config.toml
n_layer = 14
d_model = 160
n_experts = 32
experts_per_token = 2
d_expert = 96
d_shared_expert = 0
activation = "swiglu"
moe_layers = [0, 1, 2, 3, 4, 5, 6, 7, 8, 9, 10, 11, 12, 13]
router_score = "softmax"
normalize_top_k = true
routed_scale = 1.0
balance_loss = 0.000478
balance_bias = true
init_std_router = 0.0161
lr_router = 0.00168
vocab_size = 8192
norm = "layernorm"
norm_eps = 1e-05
tie_embeddings = false
optimizer = "muon"
lr = 0.00177
beta1 = 0.9
batch_tokens = [32768, 65536]
seq_len = 256
train_tokens = 348500000
steps = 7275
dataset = "wikipedia_en"
Below are experts of layer 9 (counted from 0) of a mixture-of-experts language model. Rows are named router (the router's row for the expert), down (a neuron's output weights, with its number) and show model dimensions 0-159. Each number is 500 + 25 x the weight over its row's rms, rounded and kept within 0 to 999. Numbers have three digits each.
Before each expert's rows: a language model's description of what the expert responds to. This comes from a sample of Wikipedia text that the model never trained on.

# expert 0
What it handles: Capital-letter initials and first pieces of personal names in credits, lists and tables, such as D., L., Jr, Mc, Ell.
router:496487556527548486492496469500485454449495534533487473522510524534493518511497520488551501482505492495473489520506516523517483485438478500533485521492524438502484524505487488469494473466524533489502543501459504510540516512487473517487517527501462477483477515501490507575500488510487461510490527534470481532540473490542521492498469500501457524521463507494528502512522439493465465507506501479482509512517465505520505503517472552486535469475515547518519496490532522455505478490478489
down0:449533492553530515505470473508500511471522489490504524452524523533501493456521504526532518531525552491498494455509545487516510532547497491500520506487499497512522496514481510473544483475499544430488475499512525493472510529520561504541507518478507502539513478466495474490469468466484491508514469512454456479493507491490505531477476529489530498488475524511502485478469495519489561495470476497543453536491466512529498502513489488482489489519456469480528492453502519531513493477525482
down1:495500488468506539476453482520471526525447525487538515493506502542525439515494505493547511552515510544514536485508519504511508512494458512492504510536492513558530540494517472467498485481500502515501479506537519545518510490470444484499517492473521463472499518526468486540480517538509473470489485495537524485473525482506465490538471503522466518477512454496508542523483469466512516521518497524491463510483451472505514530489449465452507512518508484461516486520493489509478489528521510
down2:528490498499493469504459495521492519486469538517524531545494524509518498506487489472501498485495536507497501472480508513558504454527505524499481426474515463494448507497486509501502475473502490479532500484489470512525508493479505471461494526496473514530512492513517466510471495484480461513506433536494509507457458478542538487499546524476491514507485544536466544513454520539545531519519505526506486520511465557500491470480487485493523508558487516488509525522503488495455471532487466
down3:487484489516448510539512553504521482482470550528526471470480483490495532485474502473516505458526498508479469461485520486487493465514508504524476529471477477562477475534478510504485532506481501481500511493530524535484533537497480546427528494510513496483472504447535487515475507492497487494499484491508509492497515530501466482522473500540503506510480473506492491466473510527510465531503485500505481513541502547563534462497472512499520555517489515499465483484490509507552474565483488
down4:513520495514512524479486484529510511490513505519448518495502531466498505466492494473503526468476467471520491501488491521516482484478489512487465513478536467491472518501532525459497544513501501513540535479472452514488506520537492464504504494508515479536480466542494476508507532510501549475513502487494505500570543438466490473523481496463527488458545535528496552490458534481478505517491488505447488515523539539506522494564489485451474503494483489484478510495518480518474458520503527
down5:470490493503491461457519545470513501483466555513500474513490510485503529490534505526469544462510511485489507517494546495525467499470474539542542523424474471494498525500556523537488484447492533499458498534510451499513481493471503543474524508488486478480514508452484458523482497443552486479486487502498554513565525504486501463515485484515493511495480508519527505479510483511497504547492476517498486490519491510492498518508484484482555492471505513504500490515503474506520495515530468
down6:506487500516503504514492470468547505497487497520501448496489478505495523506510533534534486463452495518517473527471508508472501509495528488477460525519487487505496500508527535475523467511452507540478490483507521491493451539496478486465534544554517514499515460530489509464521501521486491486562479459556469529501453474454480506551470505510503514532479511519513478503528500483495532485474532502538514450509502527524504466455494530487508456460498495509456514510527497493524515458481527
down7:502541528479515532515488484484493537528537466516497508507449465506544535495484503499472525445524522541518452518512476518477528519490511501569484472526524527504486482456549490520448495512506480470533487510495487539491519478532544490546531522494527472471481504513506442514485504514511487481502501485552465480484461493515471534516493484522497509506530499494497473502480493488564494483488512508516508519494511500463488482494501519457464497505484510493523536484449502475523455488481455
down8:490455474491495456469509505545517544528526526469495524539506521545516468477532532529480460502531517484513487530477506486483536487495532457495510463519547451477518465498501494500439510518441478520496481518508480481528489504474524469513491493507511514472500514544488517490467495481482530524488433466464511498504515519510512459515497434501536525489523512528520460539457486505512491544453516519499510496509468476530489509496540520501525494467492483514499495486508510529503517473491480
down9:507524493527488521485539495485535504519535478533515472536514479500459508473511469493446520485480501526469499455495498488489500449488519486477467480514550506471520541551485481506487501499520507494463530515490529567488508493509516495526521481495523503502461488489497473548509510460466526460500476506486483547501492513463476545458476512535487527499504489475502548472501495493497534539460511524477530481543484508502492526525478433494503519543452498520462512523450519517503499494495490
down10:525527512515497513516515515520451483502474507521527508453479484458547496482472529509462504473517465469497494532463513517503496509457546508546485517469520482527503471503501530499513534499467540480490515529511522489525506511501480565493486469528504470501574487546506497513486486503483536498471496515527496495480491536462502496503467485511487499472550467497536512512507496561507488493510533484493506486471502519495471472452467489486532491468491474530463530481493484535463525440476535
down11:459485514501518531438491461507490509502500446494522506489530480520519499523465495493558484479540502525475519476514510485494504461504493516521485499568513519521509465552463512533515451526532529515482484521470494502547458503481495563475501503530504547528488486521526484477501490504509484477432440516512518544489479514515495510518493483495478493575466492508522476499521478479476474503526513507476504490480469508487501464483492508486473501487545514520516501512496497490487482493525552
down12:503472502505458477473549463522548517533494488539542516500513486531544491495508504500458448490552520486506475501506467492494477479495512477515498507468491537457525477503465500450509549515519511517478519505445512486503500482481489494470560540500542522455502551493518510467463514483493522503489526488516490513478484509494493496498506488546493518490519507528522515467520487496511501449501508511523507509490517559475484489456509455448454528528495488527502537462492497477499467534512508
down13:507505510510548515474500488526511507503517488467494532482496523510522502508468504455488485502490496510472481522526499497528530524444531523513504526534489463536485469514467514486516475477477550505468502478547502464444501493506470504542500522533487462506451499526452498544489443503508525496522458498505519495473513491486512497513512513490546507515499517507539529445525494513515481494570510476493507519487500487468521489507475494525532490491564495442480449530507476486486513480446517
down14:438513557498477467475545513486524513488491483470482486489533511494529493484513560471461538569479534478491491518517487487478482510470473513455482495474505467489518494481517532480498538479506534504514535504493507513499502515554513469532523494455514475495474469515498514512463533534536463507507504481514499495489535497525530520497540519498467449477521491531507516530513490482507482522488467524488544476517516463447494519460499492512485518475505461476498505490537504517481554496456485
down15:529511533500510560470486514457504472513463520514490525489470507508525466516497497523478487505494535467512501499505501491499526497476470488552532464429510491465480532517532485454475528522510478533535501540525516473508471510453488474513526548487483509520517515505484516495508527497505517525493469493525494539500506540481500471496469543508475521539515499500471486503432554489499541482461520517528504523469543495527478496483497480514485529511486487483506458473535444467475480475505487
down16:479527498471559518482519468483500438519506498502514492523542529518491505500504527506521532455463513476477466487488507491518482512464503524562518521467473504505526519477492470502514518533450489482477518504501518497516533502508531525511501492505446506469502474496508481506501492507531459533485511465492529492504474515461517501474493469499540496507479455469515536478556524516510519469479445488494484481501505491474504513541495535549478493498517535428486464490531463536500514497547536
down17:513526474464444500515502495505446476476473523503517483513492474495489553527504504493551505477504482512448522540530544502534487565483522517559508493513515511493499475523487501472491458490496529493492530486498506515493512513529515519457490530493484439506468465515478521575514440484472494510498499496483519531521471518507516547523502485468473518462473498498538533492509503484471514524523494470504515477479480502488468484544508512524514520476479489487531484464520490518523511472448483
down18:478474506467479494509452463439490508494479466519484449471503500465517520503480500489475510509525498500569505535491516464500476539517548544499506529487487522526526516519431478485489478495495504468481522510489505459534520468462471510512509477488514516482493455532519515456510480503484519522515489554523483524500484480477504501525518495538518481498479503507504500531495524512502569529500524529474469512496467487481504489512499457526504484536542492452482494517476533509525511482524563
down19:497529509465518541497463455514503529518490499431498460526491495465509476502462523523522496486491530524504504502480449488516514504461503492530485506537463504545472516558526491494490515475505499499481541500505515494439531499485515464506474478513497504539496521528533547491521510486495488482520511487469513445458510484529499544480539561530488494483529449515512495481496474544516530525499470507490489549484487469483468462528517513519488497514477508512463494473475510454497517517484525
down20:499536441535502486499480457505490501524520531488462502478535495530496504481464532544494520523497488498475510462499439441505509509499474520479467511457484525547498503507517514513542466528506540472437497452489480534490479469507502486466510489493508523519548491491506518511503506494505544520503512525517496524507504514473465480495476455542448484509500482491479482518510489520448511512512521546500487494515504530511499529517467550523476524542479453519480524506468464513494535505498530
down21:495534523499437485504511488468442501494509504568511498452500504506506479524467498510555508517510506506522494483471547487493561462481522463522517497497481484516499516495528525486544477501446488444501529497481510511464512566472476517517536478479477506509550466493530466517483509545462488503523523508482516513487529471483464497535509448503512465508495534508510485487481486498491521506483510537508506500481519475522543507507489524474500492495531484499503538495469462553491484494470468
down22:522520474510472478483518501528489503502481490441492534506507525505480520530536542520509469504467517504508460524486517472526519517490523489509506522463494477482506499486514467540524514452506533543500509522485495528448511496471477443501494497527523491497527451513455482494521499515517478505463491478523498506560494506505523518462469469462533481465505538507498542507456506516502501550487523480503495513539510424502506490491524482496496471503550470529499482485556529520485480443510509
down23:491467505510496521452501465524482542510478516472522453480488469531504504511466518500522510484555491499514530474524529487544530470520455497556551484524518497494524525544529498522500490504544563500490523490498490531506498544509487497490499468521462471475528481476494486509520511535516454516515507489504505516460498454529482518501486482489482515466472441513501542499505498498543514470453516479516501485470471500524481498505517509540448463526524499488472456520476497468468525506494480
down24:526524514500445513513488540500522487494522494517489516510527536498551494479483479490481520501466440516496526522538479472514469530520489483452502499456521457477482531525523487520494480533454474519528537474512493531511476527500510541526484495488487492477511501546492496524455469520519515480496481471522555523507493500558461505528480524488542516496529464529463487479450499528483528487522460465487500477499495498492498524501515495473525498472482473544465493483465522466500524490456534
down25:523523534493499537516502441529535493520479519505513512571461492493531496539467538490507490478497473476526552473498510496488508507502497530488507505480509488502496496486511514508467524483482509516481509492499478536502539513519520486520577467518509542497537493507505479513534503501481511444491485438522496523473482482499529440522472453478480510501457566512505524501514452495502493475478532458504542481514500496498496459497526488451506454497502478469467458494482498483513495502520518
down26:524499553512461503542498537486523441511531493479485470484464505464497507495514490503506481478492518499476526539518536486511483489481541519500502500474494519513570479496505482491479553492501501498487510514507469525478525498491514505545506499499502429493454490510533529450512462496498475484513470504535492573529442507494534490471475533489468560486503507476499505541465521485514468496485491494509512522498476464520514507508487518521509475504469458458477479502537503479487542539527496

# expert 11
What it handles: Single capital or lowercase first letters of a split noun or code, often after the, a or a hyphen, e.g. b-onding, f-ishes, C-ities, 2008 U-E.
router:511490514508494508495495551518471460490458475517485527487474516504500494531523524488574543506495497506541483512493485463535489519532447510516481482519518499527535516526446512476525517485499498529521540507495474492450534471551507514440470463535521497488507519482548517482479476540524496475539504454501459538501491530490503497480521513531468515497512516461519472459466475473529506486479529468519483508511484466502493521518459549497495478468482491502492533475512505476492484503491471
down0:502525530488510484476557527536510514489490479515529480496519553497443530466467475470493485462498496534526485492468502504504470488460470521445494464509509518505487528520476535518517491492477485510525519527515533483432496479543486492465450504488432510532507493496526506488515517460472465489489524497494475535493486545485542511490549517512497533547542521460506522506518487512469518531481491518468468478506477497469526496497481508538502502493492458457484506508524540496501510507518493
down1:521484463523526448465530560516506483496529494519484506492493507463529522464540524484482484502510516499476482538533553527505522486524449537491514498454506529523483483483463507496534473519456484507454498529495549487499509548518513508519497488517466502515520507467500478494508492467484549517491501447457508493492487500510509508469528510516531495556486491504491523544492485478494427500492494493512480493515507533457504478494531525491506531519478509454452451525513517491483509511469477
down2:510493515488499502527501469481453485504493459536469525507478480532507452511506480528497495492524502488494517472494511510470521516496560498475512536492526469521535512504492501531523509445551514513531466526524459517508506522472502465484479506483486472480513539513499522477460506487504546499438504529576476473458524483486538499527535497501543508491499476515477522474532512502433525491500486548488506478497501526513500482524506475462494518510531529482475475497531492452534496481510454
down3:507544513500507503525503468521498488460511512462536478543471497476493478475459467501490467489495529529502501507478462494516445497535499487513522491492468511510566485496471516520554511530511466459483517504477509523482492506500526523519509475520481511491497539519487508477476552491522468544515494496508444518518497517527459521479532417526530547478547461515499505518505500519477490517519577501484507497484480483519482497463518511478486537463487488501495526533517496465504470489510501
down4:494512503529500468494502497450479520469526509477514441498483491485481471473506497510513500483489495529486514504503489484527489452501495510490549528490512480459489464489481514436502520525498462475490501488474514511481498520508475499518471502552489449474504520474500525545519568524503474473499477493499540497504524466490531524505548535511491506502488515529482533453506476496512482535498485524483499463478502501519538518451454535511547500554447523507551522500478513549472511470526517
down5:504527496479468486449513508472459495478517506519493474514523542540514476536457464496489504528467501508480493509534528531512519544494485526487489538486482510488474505534509470482493477477505521504493498486528495513496513520548468523512513457519484444532505528477478471507517554501483496482545514488501503514490547464455483498554542497493470508478543535513532508510523507520480508480542497493426520526471497515450478488504489499456470538490527450504504506516483527469496461517487511
down6:493498517505471480521502450536512518464512502465538537546498535452520447519479455490501484519528485476482474519452497504502496531480516458557496472541496490507533503499482513477477524477480540555517514513458526507463505496516466568463499483512486468505489494535495493533513526512495498509529518516488538500501469488486480489528470528476427518496498475496508523522495534504539478498517516486487506483460472496554516475543505507495509474511500490532513495548485490504485476476502463
down7:528509487496495487506544488484536496490518499494507506505478540512548507545515482494495521475508514519517478482495494504493477527511546500461552526473536503501497518473476499449475516503516491502536521551529500464489471485479486440511466471513523466517497476482506494480520531449514540497505512480480517549514445525533448501490544502489464492500474507493475468519530511493523517485529494464502531482455472511465453520503517458502568466492547486481484525494496487508507534486456507
down8:530507487509517537535480493541499544512486466513524525526472452541507504507532481518499496498509497488487488517494483493513510477501514527473482520526505519475508519494513492515536522482540535477531478519473508492484532502483473468542553441504490507470531481489474484492526465499554499525522439485546475494499504500508489505512504476499440487490500464550512516459525501480509471489504458460531534447467480488476505489491488469525506494457527568475541512505510522475487474461513493
down9:509483518485512476480480502495501473514489495530538494474455490530468480537511548540482478493512533499496540473512514526515539507467487504556500500493491522493487470550497507502514484497492498497510470490513467548545468491485507571509510479519481479483461497468506552459488505492527481489473492510478544519435495523533501519480503496512506597482501490529463509466511482494496495487493548510441486473477494471501483474500497514517525539492518496488504504499544462483482503471538517
down10:482476488513557477541499509513509441489514487433553477502512513478503511473510497496482490471472501534505474497470457536497480456459486534522473479503502453525474496514530491473455547489517449515536487512477519468484484518524537505473522487468467514481507484484534503486538507511465549493495479504507533528490514526528528466516494474514471490455482534552514515495503476503511505494535515541509495526506513474443500483524507505515518526489559510484507521521458503526487494479496515
down11:468502498505499476470455496488509483492502492438498515517500507512526474477517503451485486541530503471468544535474512515504507468495540539518490474533458471485522509519509503500503473507502471505502512494480516517519446439504451540462483493492554515517480512507519510508509483508522539498467542554497508497487501450505497475495534515480505509506553508495490523497513539487504516476498526475443534498505475483501487484558558550508507490522456486474516468498524454484519505528473521
down12:470521540461514454527496520516508490508534520522491496515502492533541488503514524480550511548453491472494533504489476493504479510502496425496515444516502462480483472487487496492434517469482494501480459504476471490532435527506545491505485472468494531538491505477483536498495504495477521489528523492484459522458514499512514538494511497502547553522512501523476536526479485482491475556544481495483506489525523474500509522530479518529519501497491527508481508505507470474447475521488510
down13:530524470493481475551522490537482472508499480504478481530540517471500494505492492541479497455508483495527518544495516521495505518477526459530514491471498489531503475527502467544490496489508521495523503555467526516489485459521501497474498449539497485507492511503511494509499536478568499511461465479526514493465539474492571488526476522493495539476539537475515480513465488487467511515523487504489447484462503509508511481465511443500487492527470518479493484545465536516512470523462528
down14:463491550504507482471534438523519515471468481462495536498466508482535531545487460525500533504535518515491524473525533476465501446487517513494477507474530516454486486465487465478502507517520503471494505509512546481480490480490518488435533519493515517458505481483471497536545497528490487536474462489514520506504508488550487501565530491491507458489519511575549503533510492489499497500478490536505490514502445508499505472492498510489502492516534491446502518518504498502494507499489516
down15:511492521468516481455505507493497512509549553533469458492503546541523527491562474485488504471492459468518496456442508516463499533472472524490473463518469528512481478494474492488530489475522477492470499477483482506527515460507511478534556498514504511522506517484473490513462516517542471487466493491503497476479501488472519482533483492505484479469514491485464543515505513483483528530539523494531525482505478491541506485536551521543509545532516534507495503499478442471498489525516492
down16:534503499468513510555483486529493530470509508496487520487504532531485560493505509587479507519478507451468490523506519505516500478511460471548493481491486488486540476466491485529501533489480512521515527478503512530506470478492500499500456517510516491488503515501512536453510475526475493490476473478510483515477499484533514506510459521490515489510520456469446476500493503545513466517452483569523505495505512515448500493441526493522515490510535452531475524523513464511540475471511494
down17:524491485516500517502512477517496510477505512510476501535509520495530473536487456528487495491502532502475532533518513502486462487469509463491488474523519512488491517499493463463482480523504522538527493499512478550501465509470502449470489464498505453539474495490499467469515496516531503523546479491446482532521498466522525561489520508528531447497512492486527589478461480522507540497477517520512458501476478450524520488524530495524504457485507508475463525507528517525529451514488495
down18:522474479516512489502496504573510487506500540491504456493531516530498518496512489506491457506489435495487546505509473517498491460490491493544527508497535466474481448523496491567506500469456471556503471471486481472487514546488496490469527470503532499475515454502487508497524452493469449507471453485491497513513511507500536492504503519424526495505516518534498478483516520498543519487525519493512531537490489485491520500489508529504471482477488508473548475517506502478513525528548476
down19:507507526464503483509504451515470531469463509487513471506521502515498460466501484488469470471522525480467491511467516503493523515540509553523519477482517514507460533505461495523541517432544489459505542529480507483518515542501476465532460485521502519505481486513506516549434543510487519498482487485462476515479455509503492502517533473513526498497551471492503524474514504510532535481474524496503473520458478461501483532471498472520516524511511529538522498542520496472509514508479537
down20:537510477489508480497524489459520536552482483509489528493521458456457512453497503542503519473474531493514459463493509463474502539514518468499505489498477503527492555517480485517539520478488539491472499528499452504480516473507500499516519436500487521530468483488496477486479514562486461513528493497465479502474482464476520506520498562453504479524489555500524521497502534522539508521505474496483494525525483496486506513484525504505536481456484507510483536508485530481530487554506464
down21:474499527520493495475538493503501514479511488490489505493496461529519545469532458500509447493544499524521483565479502488503480474485513506498526501460498512536485532486513510481473507491489479486504519487524529526489515486492465488487479527543495491513509506565534495555496473501528493454513432490498526567469518494480521497435464505503510510527518523521504493502491533490498489504496532529512491449467509509471464495506485506505470501417496503509510533481502449502467517537534479
down22:492495505486502532502524519532514473471487484519508490482529526524479539502537495490495520507483492483471476516489526488439480484519519496538464575533530529515500458574495502493499532501481501546515495527480485454430503503465496526528491489487515510496509514500525496493534518516537529437512513500486500485513519493492473514519466456512486476511497453475475477481504452476510489520469527473509527461538460506490485482551496480529476506527526528547457496512473515485508480494515508
down23:490517506492497513471453502498540499502455534531535481519501441506501525520500513481516490525550502487517521557489495459478459520492491459526471469485487455499525491517513503505471499482500470492525475527511539479521520516527512503461495530498494448494502504463510527549515498486472504517483448482490447493480514504515558513505540497507492509500462522519462503500453458512501489510492465516550496495513509484507436501490477560477536496524521483465541505481515518513556512498490501
down24:460483497526524511501530507527485545503467537517448547503516491527507572519495490495510468500456517477511483496471532478473484499503500449486519508526500508519472525470524526509510524477464511476457490523443523537467533518494461481500455512508463514501492506500503526524497515535531500444501499478477486511482499459499485519469532506521502459495510481485481478493459495534457512547446494482468547495484483509492530511505505491541519508503450512503535532508513516525547467514509513
down25:515481521498505443480466539509549472519480506500486520500518483527460474511508494520481458527465490512480478488532536501542499536490492477494489502457548516478495452514514533503484519507515502513472522498508479507473543481495487572476524474519530484467487513494503467487490468505501496505494515465493520541508531538457492503499486509495510488433469522494490496446476487560431506505499473481499526495517524488501515477471495485496522475508527544519547508485534558504481480487532524
down26:520507502562527509492468427447484491492493511491515495511473517556453483488473539476490532477483467499498494510539538497497527461438501488500492504478522490491501456465517499461537506515461513510523512527513462494490503495498443471503484493511535501530571514550571480491517526503487536507514472490489455520520489490483513514509532501490501516504441513474500488494475528483497483486495499516496530492513520495525479510494459497532543470555510511490477503513508523508471501491495494

# expert 23
What it handles: Syllable pieces of Chinese, Vietnamese and Thai names and place names, e.g. Zhou Ha-od-ong, Zhu-if-en, Chen, Hong, plus line breaks in lists.
router:515522538499486520469513467525487497507493487543499484523526539527486508499473490483519515544485452518524522559530544468513494549492488491543508464462539492475484556537444538484506524477489511440506525475513473469496482524514515502458533481478467494479522520463492477506525494464476480528464508461516462506516518515513512506497512501497476573480522513509520528495476482489465467491521519529524509500486486494472496500531491513477480558490482523490454534494524487497494496472490500
down0:499476519493491464488496552504493496474547487479525495506491504517510449542526555483525510535503511464514491498538520469510480443491518509495466523519469522510493458434538480485540507505492520531503483482521532513500494478519487499505443497505512513477476452519487496494481509509520496492572530535494515495504495483498500494518504506515512432534520458455498501498530521519492468483480479505472475513472474501503514518484524533522513506512459501523517461561468567480484520473493485
down1:521505501486508486492488525485469508525508530476502504541479497510497501526481553475493494505494502529483476468462498483518485461510487512443486461497524515498503494447535528470521492524529503486493507521505473488501509431496515527519490476473503555494450505437512477517504470554475486491512504512505525498509501495473497505509477496522457463529517549493559441540544461487551519518557509493483502516520479523475512469465516512511489543504549460500495477480509500506464500501484516
down2:457461526481488501510475514490503490515518538520538513525539496479505487466480476469534506508513527470529523460522534543474516542511472479454480502509499523539476518473495492477533487475499476474518504485475506520478470523484473553458519478490528486482507544519489531488480535466513457508462499488512498527449495503503537508492502501542541483495524485527517516478513482562493479520541464500535477520471480463459460533479503506488482524473469482477539499509489474477498523555496512
down3:507464497560480488479471493471509511490475502478533543492446466526509515482552495464513483479492506495493504493499500540440508475456515455489502523534521489531487475481496465499466505535499544501491559454514552489475486469494470496492563495465522529479509516466468525510516515472503506481487514524518432525479519555512486478508520499487526485510509486500526523501529508491497530520488521475473487491525516517512489476516530509512530466480503492513497478463487475508518512574478501
down4:466523468520463451525508485458502481477480477519512482521452532475459495500518494479473517542534493499458469520494551485499502524509504459532497495481508494507510512460520523475515555491527508496502507473492489504521460509484498474468517506496511507494479490506484532506508506538493521525537498445525506494502508510531510542490444537436508515528520472506470445505467529495476492557472517491557515528449488510512520499534504535505536482469483503477474483507532512474480491511549509
down5:492476482521464524499510449528436514493491472523506503548512522478464557492464497471518490545478510498544540493498497514492519514494525484504459446527451493501487526457493490530530498492579464473529497477456522471504533487510518473505484510461514482453480502529517474514497506479527524516479509478508499512502513456542553472517548459539515528490483504531525509501501545496488472469516516505501534513498523526465503499498516503524526507489500497474477492495489454488497496528495501
down6:441501459488538523494502498491477462539530498497566486544521485543505499486541520486512524471549492454459548518475457502481491511504533515504480498499520480457484534499501466501441491484478517486508529520516506506486476504505491483486487513529497483520548491547438482463483495504539521537500537449468483506506515482532549498506538476534484531453507516488497496495499488473523481520497537510502504472482485515495470460499504461508517512472544483506494460502518523530484497505509497
down7:518520463504445483472525473513540525487470493495527483500512440508510473489470498486507445506494541531482506503506547505531506503511486481463509505534502518533547517468510522461490498491484497509501486491488507514452514524500466503463486454478544520502474486511511509544482467465499468501505520478513464527556471510500511507514481528491431544501530511548522507523523490492502503468501514515513462505462442516521490516498515539507471498533502517500527500505501503478573479512444499
down8:534475471483501525539479478546462526487489502520530470485511465522508506479517445505483449522524503484485479482518522519515490496553439523464518495515488491467482499528448507491514481502517485557555515496557512489530499513494495464524443499505450522499534482512499499470492518479475503496499529487513523502484494547477486511502471481504469542488507543508485507523490509463506542509500504510499436504493499481494501509526507518496501513505517525459516465466516469535480483537566466
down9:542485475521516486504512524495512444500518487522478523544525484532474507500510514499528543505502521482501439471494468502492482505541530465492528451445497516534458477506506538497492470502545502463508567505511483539525526481490475463536480505525518508478526498519527532479552509515488533430516510480516505478480526499520512501499461465497544545476480482472504477498509474543493477483489528495490475530485487466526479475466494505517498482524490489480526511488497479466533519494460485
down10:467500478504519493550495527460472487512522481507528492542509480505451492508511474505511456457489509512505490515561518518509540542503505508527451517529507515537499467496452486518514462543525530502527475483472512542432478439459499521458495540514510514485518518494519549516472529523483485496519527533528494529500494493445459491529497465547487499503492513509469535486489498490502511483506541475506532475477503478497490481492482499498491461481526530483485527486489502485497468514533463
down11:465524506471465510534538454485462503556489527514515510479543508551507493511524468471484510478524464524530497501530482511490525501526542527471472502489450460463514491473479489457502504520512489494496522539502525485512463524488510475502520506478457501504503502506439511480543526484484459468509486518511487460503540535518531437488520494479516502499498507485528462551478499514491545532546492503546486481504536505508490539465529510483494502498487494508513489497492493488514456438509509
down12:498488492544474486490508465527440487543519441508500487509486461547504528475536474519549513500500488490486524468524475500492509498532486508538479474523474451498503501499518504520478413537472479467514509487492528508481546506496511506553488512483508500507472483445522479483538551519464489458520499481521530487458511502499521502506503488507521512500428493514517522506525522497504462490521476477495515492481504510498479472510521535512526500511513513486514497452495489518497522572529521
down13:463452482453451530534491497503526487509489557489538472502538467466485493481526488524465496494519536462538496511495501492476491521506488522474538528450494501513505517485513469500523468462452485514521492499499499535504513466497469515494475585482502526548523524528491517476522484499503491531448481507522466485508481469532525535529496472461494528468539459475498511482475491465533514518498507544530505533505503482462534511505510512496482492492514506448504475494520516499474529513514499
down14:502491498482510490490494480495505512523504495511521548520530451519471471470521481468494495524490507510520470520532515496506498522498482498521539443481516464528527508529469459505532427494497507465507494520519472524479492527476446472530468490506506547437483486505485480434510504496532541506437515513487476485500496500547544524516492514518511534491529529479496519516532507467524531519466479515488456501519513465496531546487486512448523511480548481484491480518532488488489517487518497
down15:481501496509512506526480510499430492467497496495532466484506507477558497525482468500502517491510503462477515502488491511516526475481531508580474530536484543511462528514489490482546487478514525524502509542526498514523511463460482496526477504474499523518487497473499484518481535520490458479525503508498504492507470543547456482517533514521494471469513513463544477505472527493488542497473487489478482543515524468514513501497475451509476483497543561517503507514468498484474533538474444
down16:483512523542494529493530519433475490477478459511453483489480518524473508487459548475534553476476509499539483522536467520487499452458476458469491490511460475506532509568481488505464530484532536535492504532510503492514478487521501510489480498530522533462484479493554505488504495492481486505465501529550464507498484542485494491485461475498534541515509519510503476496503477462542489520491500452483458509477496528520523504510505535514516477543510495539488505500511499505489494525505523
down17:512506455485512460492497500473484536468495498546544530434471528510490513527547493483478495488455542507521478508532513493449515494498509493522474502485536506522528521505533496514506483508489487500481503559567486486504555495467536442505530482506553466465453490458493465500517508520472524491525477480487481545501511524521522525491523492492535493529487516487473493470487516508504480526516478506513475466516519488480560500507502481495514471508472477454500502488484474471485541485485522
down18:511504455528529474519517485517461524484483477503491515522589444492506500470493506520507520460543504459521512528475483508505557489460517483517477468486510469484506472500547541517497502481490494492501472499533533487501516480518476494486463471454556512496476451499526486542483439513489499522483558526486530546450469517486503516516529499525487504502505540531492510507523464473557467515489521491516470524504493514502498494501495502479499514511515504504476508446474500517506495478489505
down19:490485485512535499558519517522546510515482501474508448462541505543478513471492512499518461497503523491509435502501464508474499502462518520490532516519556492482526494508527533469472490500481506514533501457510494522419490523526513502520471475472513475470513490498502521467468512491451501443502460505516492487489473525479497437482493480507502539481504509494495478544520528492497471518495512520516485511515509524516499503517521554509519419539516499478488490503512530475489517534504495
down20:519497435528449531520543494510532469476514487512524523492507542499521480495503510504536524487473526501525531499508492501492544458458510504513471525489469470507523507488480451503488503486472472548490492478520493492501480488512494505493487514462469529513483499521519513506522508547507491450473476505499551463519484475496493504490492492496470502464497498517529509482499458545496539512472490478474487556513541503541447546482499511567538488495509481511489524495417465507486500526496490
down21:541474507498531509537491514536512502503489483525513517457503496488503439544477510464539483469522499469502483569508513503505457542495501497514468515512517522547533515497500509520491480532476545529464448468499525534487495517510475502512488490504477503480518475522548527485448492513493502479552519512459497470495501464445490467475487483502505465502537501500512492532497491491435494523511531497467470540474509547523507464487514476523497496455497460481497486536491523496509521519470493
down22:482516472485546515470517525466528485482552507543497509506473500516475475506475450496469506494495510443506517484505523538520493508498475504495464526499500514518477499516460506488461526512520513473463467509515520473480521441497509507523524476475475491497519523559475486531491509536471460506474529520482451473494474478523554540477479515527514548513488464526470470514494523518508516467490493507490498462503505518504535510502501536495472529514545522496483462574521473491536507516489458
down23:510519507504495485529482485512432465509530481516479488484526505515474494552499510542545456488489507503524469484494500486483518487491506538553523494474522456507520495480461489490486514508492508518503535479497512566540460503497487546479499457490504461479520443552511493517508512505491501518529473546515455470482460528501511516477501512482464516528516476467523489507532502516476459470555510514489497465516492517536488515512473516514509499530559498504451518474502524469463534494488491
down24:430505520460491546482457522504483491500463476525460489556525494460533496523506519520508524438537505476506497484459534477526558535512495514513498475486478499484494483519510502515491522503498493486539515496525521498541497506507515506529453488510538500521504520513482523535506499500516466491498491529520502462482493491498499489503444527511574499492502478460455464487497485450546489519512466502511463487505499461460482455521515507481481511477527521509488508526534525484547509484523474
down25:480480471544499541488490515491511449483480552516524488480468458480455518521511487485510529505532503503532517508542499501513502470498503456494496495500519507478447508494522486468508535503505516534492488522521478496491469503529471524484511514505517530544479498508511494494506516526468466466527514542471494502497487508528510529500482502434470536454513536462504477527480526501508482528529492485480542473497459554486494480555491499466483472563497493540478480463513523472502540479504443
down26:506509486487477519512510469522492493472503465519534490516513488503485459440491534483483492498508490509487482508529477511472514502507493526467471495563478505472496535488498481491462497463501529481494516503480429517520462531536519513512502511501516521521479504481443468522528444482514460514496529515509523522496490508511517511458539513467509511536515463525464509523509562514502513531513496488485478484479448500450462540473488523467517502508502529498471476516550499498555507562516527